config.toml
experts_per_token = 4
d_expert = 128
d_shared_expert = 0
router_score = "sigmoid"
routed_scale = 2.0
balance_bias = false
num_attention_heads = 4
attn_scale = 0.0884
init_std_up = 0.0197
train_tokens = 651400000
Below are experts of layer 9 (counted from 0) of a mixture-of-experts language model. Rows are named router (the router's row for the expert), gate (a neuron's input weights, with its number), up (a neuron's input weights, with its number), down (a neuron's output weights, with its number) and show model dimensions 0-127. Each number is 128 + 24 x the weight over its row's rms, rounded and kept within 0 to 255.
Before each expert's rows: a language model's description of what the expert responds to. This comes from a sample of Wikipedia text that the model never trained on.

# expert 11
It responds to: Plural nouns before commas. Tokens ending in a comma, mostly plural or time nouns closing a clause, such as years, season, students, and thousands separators in numbers.
router [104 106 165 149 130 123 126 149 151  95 159  94 141 129 130 115 150 141 141 148 150 137 166 144 171 174 122 176 126 113  91 103 106 124 101 148  97 110 144 109  85 114 118 118 130 136 100 173 133 139 132 141 130 123 107  83 113 145 136 120 138 133  88 133 120 148 122 107 131 123 138 125 166 119 127 158 141 185 106 124 122 139  98 111 129  89 127 102 147 120 114 147 135 132 118 105 103 104 145 141 123 139 101 116 150 135 137 165  93 160 154 144 177 141  87 139 122 108 104 133 148 123  90 141 155 112 137 147]
gate0 [173 102 172 156 105 141 114 107 144 109 125  92 108 136  87 125 144 141 119 109 196  91 162 115 124 130 102 163 134 173 108 136 117 148 140 101 135 123 141 119 169 184 118 153 104 156 178  96  74 116 162 108 150 155  74 104 106 123 134 163 129 121 145 162 102 138 134 145 112 109 163  54 192 137 117 144  89 132 141 113 201 138 122 116 157 124 119 174 123 111 128 133 154 125 128  52 131  96 107 113  81 159 111 158  98 111 168 143 124 147 135 131 190 135 155 135 121 112  71 147 121  82 101 130 105 128  80 115]
up0 [113 136 138 128 117 156 132 108 112 153 133 144 137 139 133 155 153 178 131 100 111 134 116 135 151  81 135  88 157 131 111 128 116  84 142 116 136 123 135 163 152  79 115  73 164 108 129 113 110 126 154 106 166 137 144 145 108 136 126 140 134 178  78 127 131 124 124  54 136 144 147 123 117 124 136 124 182 145 127 122 114  97 128 180 105 144  90 114  83 187 141 136 142  78 122 137 121 141  99 148 135 119 125  87 158 103 125 135 139 157 166 119  95 184  86 124 138 120 112 129 169 128 145 124 157 138 127 127]
down0 [147 109  83 102 124 119 100 152 102 112 128 105 117  84 128 134 162 131 115 160 156 154 137 153 121 137 158 109 111 133 128 148 104 101 136 136 115  71 140 164  71 107  83 108 119  98  88 121 120 158 115 130 155 129 157 162 114  99 155 143 118 107 106 167 172 174 160 135  80  90 139 125 138 149  97 149 145 152 127 148 122 163 103  89 125 174 133 103 118 158 135 158 135 152 126 126 151 109 170  91 108 196 126 132  99  76 118 135 119 131 123 124 123 136 117 111 108 116  93 130 123 124 125 134 149 122 112 112]
gate1 [120 123 119 172 101 127 112 166 128 122 156  88 108 120 136 145 125 148 119  98 137 101 169 113 134  99 117 127 113 107 143 119 112 155 131 131 139 129 142  79 145 138 145 115 140  80 144  95 156 130 147  92 106 166 107  98 123 120 106 145 139 150 145 120 118 132 172 164 168  88 131 144 131 157 128 118 111 122 120 135 128 119 132 119  78 160 163 127 155 123 150 121 104 164 161 129 111 144 152 159  92 141  90 153 107 105 117  97 157 123 124 146 113 165 143 126 120 171 115 130 132 144 141 142 138  99 124 153]
up1 [144 158 125 142 135 114 117 143 145 149 167  94 146 164 150 106 131 130 157 111 127 158 132 148  97 124 129 111 125 111 126 102 112 159 134  73 161 115 181 133  83 161 150 139 151 187 138 125 129  85 138 119 185 107 122 175 130  68 114 145 113 141  95 125 145 151 123  86 129 137 122  83 122  97 162 143 158 124 136 124 142 129 133 129 142  95 125 105 101 140 126 145 176 108 151 104 180 125 126 119 117 143 144 108 143 124  98 171 189 125 155 105 162 104  95 129  91 114 170 110 112 152 138 147 134 138 171 105]
down1 [154 136 198 135 122 119 134 132 124 120 137 174 146 145  99 100 162 114 121 139 102 140 167 139 135  95 127 109 137 134 152 150 100 100  95 130 101 129 152 110  94 114  86 119 143  96 103 107 144 113 103 111 175  77 150 141 169 170 173 116 122 108 129 150 115 162 139 126 146 141 146 127 169 103 142 126 122 110 113 166 153 168 146 115 176 131  93 100 155 114 153 135  80 118 116 133 129 165 117 127 107 118 100 116 105 114 165 114 145 183 141 103 138 138 121  96 116 129  94 173 115  77 121 129 127 118 126 159]
gate2 [ 68 107 175 159 127  98 165 119 104  83 162 107 121 127 149 118 155  89 104 124 115 146  98 126 123 133 144 146 173 101 124 148 106 126 105 138 181 147 128 147 104 143 120  97 130 186 132 134 141 146 135 124  96 144 126 138  90 134 155 113 117  96 127 170 148 144  70 164 117 111 156 110 180 113 166 170 126 133 164 153 153 132  91 140 134 137 174 144 136  79 168 107 143 133 100  86 134 136 129 128 102 146  79 113 106 144 104 111 113 144 131 140 102 127 151  99 160  91 135 151 154 136 102 128 142 127  85 101]
up2 [134 114 105 143 129  97 152 104  93  76 122 115 141 156 109 129 134  91 119 149 169 134 134 162 150 178 130 135 142 154 128 140 103 125 116 149 144  56 105 115 156 140 151 130 143 154 136 177 162 138 158 100 100 111 109 105 106 172 135 103 122 127 145 139 153 127 136 149 180 110 174 143 130 126 191 138  98 127 149 164 177 142 119 132 162 150 150  87 153  90 135  98 163 110 152  98  90 120 132 141 105 146 108 157 117 143 158 106 127 129 147 136 178 130 143 114 112 132 129 126 143 126  90 127 195 132 118 127]
down2 [122 109 138 128 135 127 166 150 151 109 116 155 179 112 131 111 122 112  85  99 106 125 135  89 150 101  94 142 121 111  99  95 144  99 128  91 128 129 147 174  81 126 106 123 138 153 103 112 136 144 104 125 130 126 150 140 135 122 116 116 147 143 109 169 130 123 146 127 154 142 146 127 111 103 126 155 143  87 115 105 136 120  94 120 133 133 164 134 124 156 141 127 118 126 134 139 173 139 137 150 122 124 176  99 154 160 116 137 138 175 158 117 155 133 129  77 147  96 149 135 175 133 138 143 119 119 170  62]
gate3 [109 112 117 144 131 118 109 170 128 128 139  96 123 132 107  77 138 143 135 188 145 100 162 100 176 104 145 132 109 125 121 109 131 127 110 111 116  95 111 117 102 109 101 144 134 155 140 118 173 147 113 135 143 128 109 141 127 142 134 152 134  73 155 138 113 123 134 109 139 129 141 152 141 175 104 143 172 148 131 134  91 179 146 142 137 111 121 102 147 159 149 115 148 114 131  94 105  82 116 142 107 113  94 149 171 162 115 149 130 112 126 124 137 130 126 110  93 118 116 102 124 164 133 192 127 108 103 141]
up3 [118 120 102 113 164 133  89 128 109 106 162 122  79 141 134  88 140 141 148 140 159 151 108 127 113 134 125 148 145 146 138 112 149  99 117 122 147 142 115 130 116 142 169 140 161 119 125 126 117 107  86 136 151  99 115 104 138 145 121 104 177 125 170 118 129 126 163 135 123  98 143 139 110 151 145 141 132 134 118 161 156 127 105 131 189 129 103 126 106 114  97  96 153 139 135 107 105  92 109 146 136 102 130 121 160 144 106 114 156 126  94 154 138 155 174 106 159 131 121 154 117 108 131 107 122 133 134 134]
down3 [ 73  81 150 107 164 127 168 134 154 128  97 114 142 138 136 139 118  78 132  94  66 130 142 141 152 100  80  87 143 134 154 136 155  90 132  92 133 115 144 108 111 151 154 101 123 146 139 129 157 120 184 129 155 107 149 117 147 113 169 100 168 130 128 147 101  98 131 118 115 145 105 170 119 125  92 142 156 101 137 136 128 137 133 161  74 118 168 110  86 112 149 145 144 111 143 149  92 112  96  83 100 177 146 128 169 127  92 132 136 154 137 132 149 134 159 126 165 165 128 152 156 118 114 153 165 102 116 121]
gate4 [ 95 141 121 133  89 117 115 130  98  91 106 121 154 147 117 146 114 123 105  97 132 140 158  96  89 135 163 146 112 107 141 126 110  75 101 144 113 115 159 159  68 128 127 162  96 108 102 167 142 124  69 140 131 144 137 110  93 179 137 104 148 138  98 147 157 160  97  86 145 122 142  84 157  82 113  87 161 132 154 130 132 127 126 106 107 120 113 112 149 126 146 129 132 153  96 155 130 121  99 149 150 179 131 110 101 110 116 111 138 142 138  93 119 127 113 116 152 103  97  89 117 149 125 130 125  90 166 136]
up4 [135 116 141 115  90 110 135  62  92 140 108 136  90 114 134 104 163 151 120  96 128 139 136 158 143 146 139 133 145 157 118 133 146 161 133 102 105 128 120 108 137 116 137 172 171 119 120 148 150 129 127 162 111 144 178  69 103 142  91 161 114 197 186 120 120 112 106  75  95 120 136 134 146 131 144 155  97 156 127 116 132 120  95 115 161 105 140 108 139 117  94 117  98 111 117 127  86  79 130 179 157 149 122 113 141 117 152 123 102 140 138 196 114 134  97 147 133 133 110 138 119 103 118 135 134 133 176 139]
down4 [129 125 140 105 152 145 139  99 127 132 167  73 163 111 144 147 117  82  89  93 169 130 147 104 158 127 159 110 136 111 106 101 149 138 160 130 103  60 139 113 140 159 150 121 183 127 130 112  90  91 168 140 127 130 125 136 150 133 114 128 136 124 155 153 120  99 130 144 146 116 122 133  96 103 138 115 145 103 121 142  67 124 120 179 164 136 171  90 154 158 168 138 142 151 134 111 108 138 135 108  91 162 115 144 146 119 128 163 107 101 151 156 113 123 155 114 173 153 129  85 123  94 134 108 142 156 138 102]

# expert 57
It responds to: Date and publication prepositions. Prepositions in and on before dates or publications, and infobox date fields, like published in, Died:, Released:, Founded:, ago.
router [104 113 139 123 141 128 109 133 158 168 110 158 131 136 145  94 151 183 115 138 128 170 111 146 105 165 156 162 138 171 119 106  96 118  95 164 113 136 166 130  79 115 142 156 143 113 147 175 103 152  90 137 147 107 162 118 111  93 120  99 192 151 109 144 122 115 130 114 106 132 110 134 119 131  83 151 124 135 148 124 138 165 108  83 125 115 135 108 140 172 115 123 157 132  79 134 131 134 127 160 158  81 149 115 139 136  67 112  67 150 136 119 147 152  79 113 128  99 126 143 182  96 139 142 157 159 151 155]
gate0 [122 116 104 141 124 166 128 135 143  78  85 137 143 112 101 116 126 131 141 112 109 133  89 118  98 129 126 131 147 113 139 107 109 138 138 107 100 151 177 145 153 101 108 158 119 137 106  95 147  98 156 164 132 132 133 132 112 146 121 119 154  79 165 143 106  79 176 141 112 118 153  82 163 111 125 159 137 128 129 128 102 150 134 112 136 128 132 113  84 130 140 117  81  83 126 135 115 143 133  99 137 112 144 102 132 117 134 109 135 141 102  98 119 146 137 110 113 102 101 111 127 115 107  69 104 106 129 135]
up0 [171 115 136 130 140 146 139 101 123 117 149 100 159 148 113 149 148  63 136 110 108 131  94 126 156 138 122 119  93 172 152 179 158  84 134 155 174 158 145 124 142 142 151 159 147 134 153  98  47 174 165 105 110 169  95 120 156 114  94 140 128 152 124 133 147 113 149 140 160 148 197 118 107 130 120 142 147 124 115 128 136 133 117  78 116 112 128 149 116  98 156 114 144 138 133 125 167 132 152 111 115 136 131 111 108 143 145 133 111 141 109 139 155 146 136 106 116 145 158 141  93 115  97 157 106 103 100 135]
down0 [117  98 118  24 133 144  88 125 189 112 139 126 141  57 132 120  95 146 115  80 129 141  77 132 124 156  89  94 115 148 112 117 131 131 127 114 128 112 108 130 134 164 103 124 136 121 105 116 119 130 161 129 143 128 141 129 142 138 104 146 117 130 128  89 127 100 118 162 159 141  99 145 169  78 143 118 118 154 140 136 168 131 149  96 149 159 124 167 151  90 125 143 151 146  90 111 146  95 145 148 153 117 115 144 130 102 140 134 113 120 138 120  93 129 126 114 148 132 122 139 122 127 129 168 143 125  87  96]
gate1 [146 108 116 136 116 176 129 167 139 148  87 117 146 129 134 145 120 124 123  80 186 133 117 126 124 125 130 156 157 118 154 114 123 140  99 132 146 156 203 128 116 101 154 169 143 138 139 128 182 140 134 147  72 109 118 109 105 112 183 124 138 131 165 137 135 101 123 101 133 136 117 100 101  81 112 167  98 159 126 113 110 106 120 122 120 113  94 141 129 130  97 120 136 117 125 117  98 130 123 168 122  94  92 167  88 144 150 125 115 134 135 119 135 120 120 114  94 123 142 117 153 119 152 162  85 115 130 111]
up1 [ 85 135 127 138 100 201  71 130 130 102 137 119 119 108 114 117 133 149 154 132 148 135 110 135 160 134 154 134 130 131 104 104  82 164 134 112  74 113 135 170 101  82  79  84 154  85 122 130 159 124  90 129 135 113 108 138 109 113  94 157 146 148 104 127 118 156 143 123 150 119 110 174 164 129 147 126 102  88 118 124 131 105  85 162 132 131 112 148 154 149  68 109 134 118 121 134 128 122 111 133 139 126 153 152 102 131  86 152 104 136 113 147 144 134 169 118 138 118 138 139 182 127 137 142 100 155 135 144]
down1 [ 94  78 136 133  83 122 168 138 107 152 122 114 124  72  97 138 122 142 167 119 121 133 156  92 117 153 152  97 126 116 144 134  96 180 131  96 117 142 144 134 136 127 154 157 134 174 102 140 139 169 109 134 117 155 123 103  15 100 139 136 138 136 132 164 129 129 145 149 149 123 121 113 155 117 131 117 112 105  82  86 148 130 123 129 159 145 145 149  96 125 161 138 160 135 136 145 140 148 119 121 139 155 102 137  73 170 137 149 125  89 104 140 136 112 171 159 103 116 144 151 142 117 103 156 117 109  99 149]
gate2 [ 89 126 144 126  90 131 141 150  83 119 108 109  66 119  94  75 108 130  85 151 148 138 105 136 104 154 120 117  89 145 125 112 144  98 150  97 145 127 106 160 100 113 108 111 139 180  90 163 138 141 112 115 126 107  82 140 100 144 129  98 134 106 124 171 135 125 164 148 160 170 122 119 149 142 137 140 117 135 152  94 133 121  95 113 114 176 142 166 178 127 110 130 135 116  84 112 126 103 108 119  93 113 119 139 120 142 126 116 144 109 142 171 116 155 129 129  87 118 141  95  93 153 121 121 130 135 140 116]
up2 [105 138 122 110 153  99 124 126 144 119 121 120 130 120 158 141 123 144 132 156 124 136 131 169  60 106 134 131 112 153 114 138  86 135 155  94 125 122 135 162 133 149  73 152 137 110  98 126 134 112 132  89 181 149 117 117 117 110  90 117 127 145 114 142 121 179 121 106 118 166 150 116  93 109  94 124 115  97 120 141 122 140 129 109 106 101 150 110 170 124 104 142 134 138  97 136 122 131 114 154 121 131 112 116 175  99 139  97 123 147 125 140  99 156 146 122 119 111 132 138 142 102 117  88 142 130 126  90]
down2 [116 126 120  95 162 139 125 140 107 118 138 120  87  82 149 157  80 151 158 125 100 114 136 138 146 148 148  75 134  97 106 130 166 158 166 146 101 103 125 134 120 144 122 124 152 148 107 136 137  99  99 128 124 151 100 112 161  98  99 176 123 166 114 158  81 167 122 121 108  92 163 142 136  94 144 128 134 136 134 133 105 126 125 136 121 149  91 113 121 103  95 176 167 134 110  99 135  97  92 117 119 137 120 134  92  83 155 124 113 125 155 106 134 140 147 113 100 135 128 124 109 125 136 154 138 124 108  99]
gate3 [100 145 141 134 143 131 140 121 117 146 149 146 121 121 117 107 164 127 148 139 147 152  78 118 166 100 126 139  97 140 114 119 147 169  97 142 109 131 158 153 144 139 109 136 178  85 136 137  95  84 121 132 147  88 150  99  94  94 126 170 153 149 106 133 131 128 106 147 134 120 137 119 130 183 129 132 147 132 134 122 114 147 149 131 119 156 117  66 131 144 140 111 118 124  84  86 112 150 134 158 142 101 131 162 125 116  95 126 108 155 145 117  95  78  92 131  86 104 122 123 117 153 130 139 140 114 140 160]
up3 [116 138 110 165 140 106 109  95 132 148 145 106 133 110 121 160 130 162 141 139 166 141 134 175 107 115 117 104 171  99  83 135 106 134 126 133 111 116 176 158 189 133 125 128 147  45 134 102 129 142 137 134 122 117 133 126 125 135  87 126 194 149 108 135 121 150 149 107 139 128 111 143 173 122 125 124 103 124 160 132 108  81 146 116 118 147 124 107  90 142  97 139 129 135 133  98 181 144 151 148 123 112  77 153 115 123 109 118 132 120 109  89 133 118  99  86 117 145 112 138 119  91  94  97 115 113 190 145]
down3 [122 129 152  86 108 144 128 125 103  97 122 117 125 137 181 145 112 150 145 103  78 129 154 111 120 139 162 130  99 140 107 153 148 146 137 137 105 125 167 115 151 152 112  96 137 149 104 160 132 166 125 142 146  92 189 106 110 134 106 129 143 174 150 152 124 114  75  90 161  86 145 122 122 164 130 120 106 161  83 155 114 170 124 126 112 137 116 130 103 100 141 165 168 160  83 105 136 133 107 103  75  96 121 131 140  92 117 157 125 151 112 100 122 176 149 116 124 143 116 101 104 126 139 129 172 137 150 127]
gate4 [122 116 130 118 130 100 147 135 123 117  92 144  95 101 106 140 103  80 101 138 139 152 121 136 128 135 124 103 146 114 119 124 173 119  99 122 151 161 109 159 103 136 136 116  92 171 137 140 130 111 149  96 116 178 185 111 130 142 116 108 123 139 114 144 122 107 154 118 181 132 128 106 117 112 113 113 119 135 109 157 129 153 125 136  92 115 142  99 143 128 122 145 157 100 129 139 126 132 161 128 128 111 144 106 126 148 118  95 132 130 127 150 104 118  88 150 130 147 166 136 113 124 178 101 166 114 141 134]
up4 [ 88  99 117 122 123 112 108 136 108 142 116 149 129 146 139 131 130 108 127 135 133 131 117 103  94 100 117 152 121  94 154 135 198  98 130 167 162 148  96 124 104  84 130 145 107 139 110 165 127 147 147 135 128  67  96 130 150 102 146 109  69 129 138 138 148  96 167 125 130 123  88 109 125 134 154 138 112 124 155  97 128 108 109 109 115 150 136 193 180 155 149 115 183 100 138 136 123 135 141  92 137 119 119  84 135 130 129 152 125 153 130  99 130 106 110 110 151 140 133 101 123 133 157 147 123 107 120 141]
down4 [121 103 150 141 138 102 115 159 137  76 161 164 143 119 138 119 100  77  65 131 111 114 105 106  95 176 144 154 154 147 143  99 153 122 117 122 143 137 111 105 115  82 142 120 140 145 170 146 131  90  65 136 116 134 138 148 121 117 121 115  47 106 159  88 136 110 122 128 159 101 105  89 104 107 121 135 119 132 147 130  94 117 124  88 147  82 103 161 127 152 149 137 151 132 118 147 144 164 133 128 106 144 114 130 101 147 142 129 119 130 123 123  94  93 141  57 168 138 143 126 149 136 139 133 119 149 104 131]

# expert 22
It responds to: Narrative event verbs. Past-tense event verbs after a subject in biographies and sports or release histories, such as won, released, died, lost, fell ill.
router [132  87 168 139 202 129 139 154 138  98 109 119 159 128 150 117 116 170 152 129 144 157 155 171 150 183 124 146 118 133 126 143 113 120  87 123 122 105 161 102 128  93 111 147 123 139 145 137  65 123  97 159 112 141 104 155 134 114 112 142 138 164 104 130  90 130  92 101 114 153 123  97 131 143  92 146 146 155 128 152 165 142 110 124  99 134  88 115 131 160 159 135 117 120 103  98 110 131 113 143 151 178 106 114 175 165 112 118  96 140 149 112 133 156 128 125 154 135 142 125 142 112 117 129 143 163 125 118]
gate2 [111 104 155 122 116 104 102 153 117 121 106 127 135 117 105 145 145 151 121 134 164 138 112  74 124 138 149 151 118 123 141 172 134 164 140 119 133 156 128 129 101 112  70 105 109 176 121 138 122 147 122 116 150 150 147 124 105 141 148 119 161 114  94 130 161 115 125 114 167  99 121 149 140 149 143 133 114 157 137 121 115 162 152 169 104 147 120 173 150 143 138 152 134 129 150 149  86 139 129 131  92 130 128 111 110 111 117 107 145 132 147 117 144 139 139 125 154 118 107  93 120 130 130 110 145 163 107  79]
up2 [158 106 150 125 153 111 169  76  98 150 119 132 114 115 134  90 125 101 145 139  87 107  90 129 144 183 138 113 134  77 132 115 132 115 163 145 135  89 113 164 109 163 152 148 125 126 151 129  93  83 149 126 139  80  77 149 195 119 137 128 102 129 124 149 103 112 117 135 107 102 133 124 169  96 122 146 152 117 149  98 128 177  76 133 188 120  95 114 134 147 111 158 154 119 109 107 129  88 145 113 149 131 118  70 129 129  90 107 122 166 110 159  83 167 137  91 159 109 130 126  87  91 144 111 122 154 145 131]
down2 [147 148 149 126 106 115 150 130 139 120 128 116 133  75 156 128 110  93 109 123 178 104 189 132 150 144 147 130 125 154 126 135 125 108 102 106 132 144 130 151 133 124 144 164 132 102 148 144  69 150  96 150 143  93 144 162 103 115 126 125 126 144 120 169 128  97 119 129 115 156 104 138 135 164  81 160 155 131 161 142 121 108 144 158 139 128 135  74 106 157 136 129 134 144 120 163 107 176 112 131 137 158  95 111 163 117 114 120 114 108 108 158 126 160 123 128  70 130 149 169 130 145 110 146 162 137 103 133]
gate3 [152 102  99 131 139  98 134 132 108 126  80 125 153 131 149 120 125 143 104 121 152 173 153 139 132 169 138 140 135 140 146 158 114  98 121 117 128 103 153 132 126  88  96 128 150 146 128 145 118 149  93 123 161 124 163 144 133 163 115 130  91 141 116 105 116 138 177 122  93 118 186 113 143 139 117 120 166 127 152 146 132 137  98 127 142 112 135 129 146 157 116 115 113 113 132 142 136 150 148 132 173 124 108 145 120 106 111 154  64 115 119 154 110 139 157 112 128  79 133 100 135 137 126 129 120 127 153 106]
up3 [ 95 114 155 113 141 157 121 124 158 145 144 136  79 122 111 119 107 124 145 146  99 122 120 140 105  93 151  93 116 130 143 121 116 122 154 112 136  72 148 110 133  74 123  92 156 120 135 149 134  63  89 138 128 150 134 120 160 161 165 108 171 114 119 124  94 117 156 134 110 132 155 109 153 139  58 159 148 105 102 104 143 159 113 130 145  59 125 114 125 151 152 190  91 103 154 151 103 140  98  88 147 148 109 160 116 119 149 138 132 126 102 132 107 121 101 142 114 165 103 113 152  89 148  59  94 183 152 157]
down3 [116 145 147 168 120  93 130 119 116 146 134  91 121 143 100  93 152 113 111 151 128 140 147 147 104 110 112 146 103 138 137 146  97 114 155 137 181 164 124 152  87 139  77 131 151 120 159 164 147 101 131 122 107 166 139 136 149 116 108 148 100 137 118 126 106 138 183 134 146 150 127  97 117 165 133 131 148 104 146 144 136 109 141 134 156  95 126 116 127  81 124 138 103 149 105 141 110 131 110 121 143  88 131 120 142 147 146 110 144  99 151 101 164 155 134 130 117 105 139 105  76 124  89 102  97 143 160 127]
gate4 [135  93 116 169 163 131 126 140 151 142 146 129 127 174 122 194 103 129 177 135 140 129 114 108 129 174 138 111 138 164 136  92  82 130 129 176 148 122 147  81 145 156 126 120  92 170 141 140 141 175 140 185 156 121 167 154 130 144 105 132 136 139 107 125  95  77 163 159 151 136 137 135 164 118 103 149 138 138  96 124  95 102 116 165 112 105 124 200 135  96 116 117  98 160 127 190  98 129  72  76 127 101 110 119 118  99  91 113  61 172 148 147 139 164 101 140 122 155 130 174 141 128 139 160 132 136 104 155]
up4 [154 101 138 120 139 164 172 180 152 136 133  96 131 123 144 135 123 137 113 136 122 142 120 158 120 137  81 144 146 122 146 139 130 128 134 122 137 146 151 125 116  99 149 128  86 100 106 117 151 116 116  89 119 125  75 116 100 172 173 130 131 159 125 144 115 122  78 111 105  66  75 104 130 120  97 131 120  73 134 137 124 173 114 105 128 161 150 144 102 141 114 120 147 120  83  88 131 139 196 126 140  78 168 105 119 103 151 162 123 121 140 176 121 112 154 115  83  74 147 108 130 147 148 151 158 136 128 142]
down4 [130 141 125 111 106 140 102 182 142 105 104 158 115 138 146  93 122 123 160 130 113 105  99 125 113 126 110 127 140 135 102 120  99 135 129 135 135 150 143 116 138 118 116 109 107 163 112 142 151 123 115 133  96 127 128 124 128 153 147 137 130 117 100  94 170 138 120 152 149 121 139 178 117  95 151 135 175 132 171 146 122 114 126 128 116 108 140  98 113 125 136 123 137 105 135 142 103 108 134  95 130 125 136  95 109 130 116 150  96 120 105  97 109 119 116 136 140 114 125 106 161 119 130  97 142 159 151  91]
gate5 [167 115 111 142 153 162 120 104 130 114 126 132 134 175 157 104 125 131 110 118  83 147 135 156 183 160 126  84  91 187 127 139 114 127 132 126  82 121 168 139 132 142 123 157 114  95 133 140  92 151 125 156 102 153 124  97 114 115  78 136 138 154 147 119 135  77 107 153  98 116 150 124 129 171 141  58 111 160  84  56 127 138  97 126 124 106 103 128 113 118 131 129 111 103 126 122 112 106  89 124 113 180  97 134 113 165 100 160 163 129 132 127 121 177 129 134 129 162 134 135 108 128 112 109 133 101 132 138]
up5 [142 149 139 149 121 141 146 102 148 140 167 152 104 124 109  63 103 128 134 104  72 152 122 124 146  87 141 116  97 107 144 113 130  58 143 127 162 135 139 116 147 131  97 116 108 131 110  97 133 150 158  97 106  96 142 173 142 114  95 130 121 148 140 114 133 162 122 123 113 108 139 144 154 171  85 150 170 158 132 143 120 157 128 157 134 113 133 131 166 134 114 146 123 136  91 135 107 109 141 114 136 160  71 114 108 163 184 129 146 120 128 115 102 123 104 149 103 135 151 149 115 120 135 177 118 152 121 125]
down5 [160  90 133 133 115 166 147 144  94 105 106 107 123 147 120 135  99 139 107 145  88 145 106 111  85 164 101 135 123 127 123 140 122 172 133  99 158 112 125 145 101 115  98 135 138 164 115 131 150  91 155 144 101 121 128 133 137  99 133 146 115 116 124 126 108 115 158 154 100 107 133  92 133 174  84 132 172 126 102 143 106 110 155 172 126  69 151  98  97  88 129 155 119 149 150 152 188 151 158 115 134 133 138 156 121  78 132  91  94 106 138 114 102 119 117 124 130  95 130 168 138 109 119  95 146  89 149  91]
gate6 [152 145 135 139 137 130 111 117 147 138 105 102 155  88 164 125 141 149 130 112 126 114 116 143 116 115  99 138 152 117 165 102 156 133 196 138 124 114 136 156 150 131  87 104 120  84  99 132 144 115 135 141  64 102 116 136 130 123 159 143 164 134 134 136 140 118 126 127 119 131 139 115 125 143 123 121 127 144 117 138 145 103 114 195 123 152 119 171 143 137 152 129 103 103 166  96  98  94 107 128 131 116  88 152 136 114  84 120 121 107 109 144 125  94 129 120 129 134 141  99 125 133  94 123 124 144  87 112]
up6 [134 111 127 118 127 106 141 161 104 130 133 104 127 167 140  92 113 154 107 109 156 156 133 152  92  98 130 112 123 126 169 116 125 107  92 126 126 110 140 145 122 123 151 126 116  67  97 165 106 129 119 105 122 110 110  90 145 143 134  94  68 190 153 124 103  91 119  95 146 104 104 117 138 115 107 133 127 117 119 132 163  99 131  99 150 138  73  91 108 160 122 108 149 143 110 125 134 163 162 155 141  87 130 150 116 159 161 126 110 113 142 147 145 170 114  91 158 123 149 106 105 151  96  71 124 147 128  62]
down6 [104 146 119 142 132 107 154 147 155 122 129 169 134 147  79 155 105 109 131 147 118  77  98 128 171 103 149 120 132 118 164 127 125 107 125  91 139 105 140 119  89 158  92 129 138  80 104 152 138  81 116  86  97 147 137 144 134 157 112 128 133 131 114 184  98 143  89 156 169 115 112  78 136 171 119 135 149 144 163 142 144 151 155 104 122 116  98 118 103 101  95 149 157 105 134  87 124 120 123 166 104 133 151 118 133 126  66 164 120 130 162 136 164 136 143 115 156  98 135  78  63 108 150 114 144 178  94 181]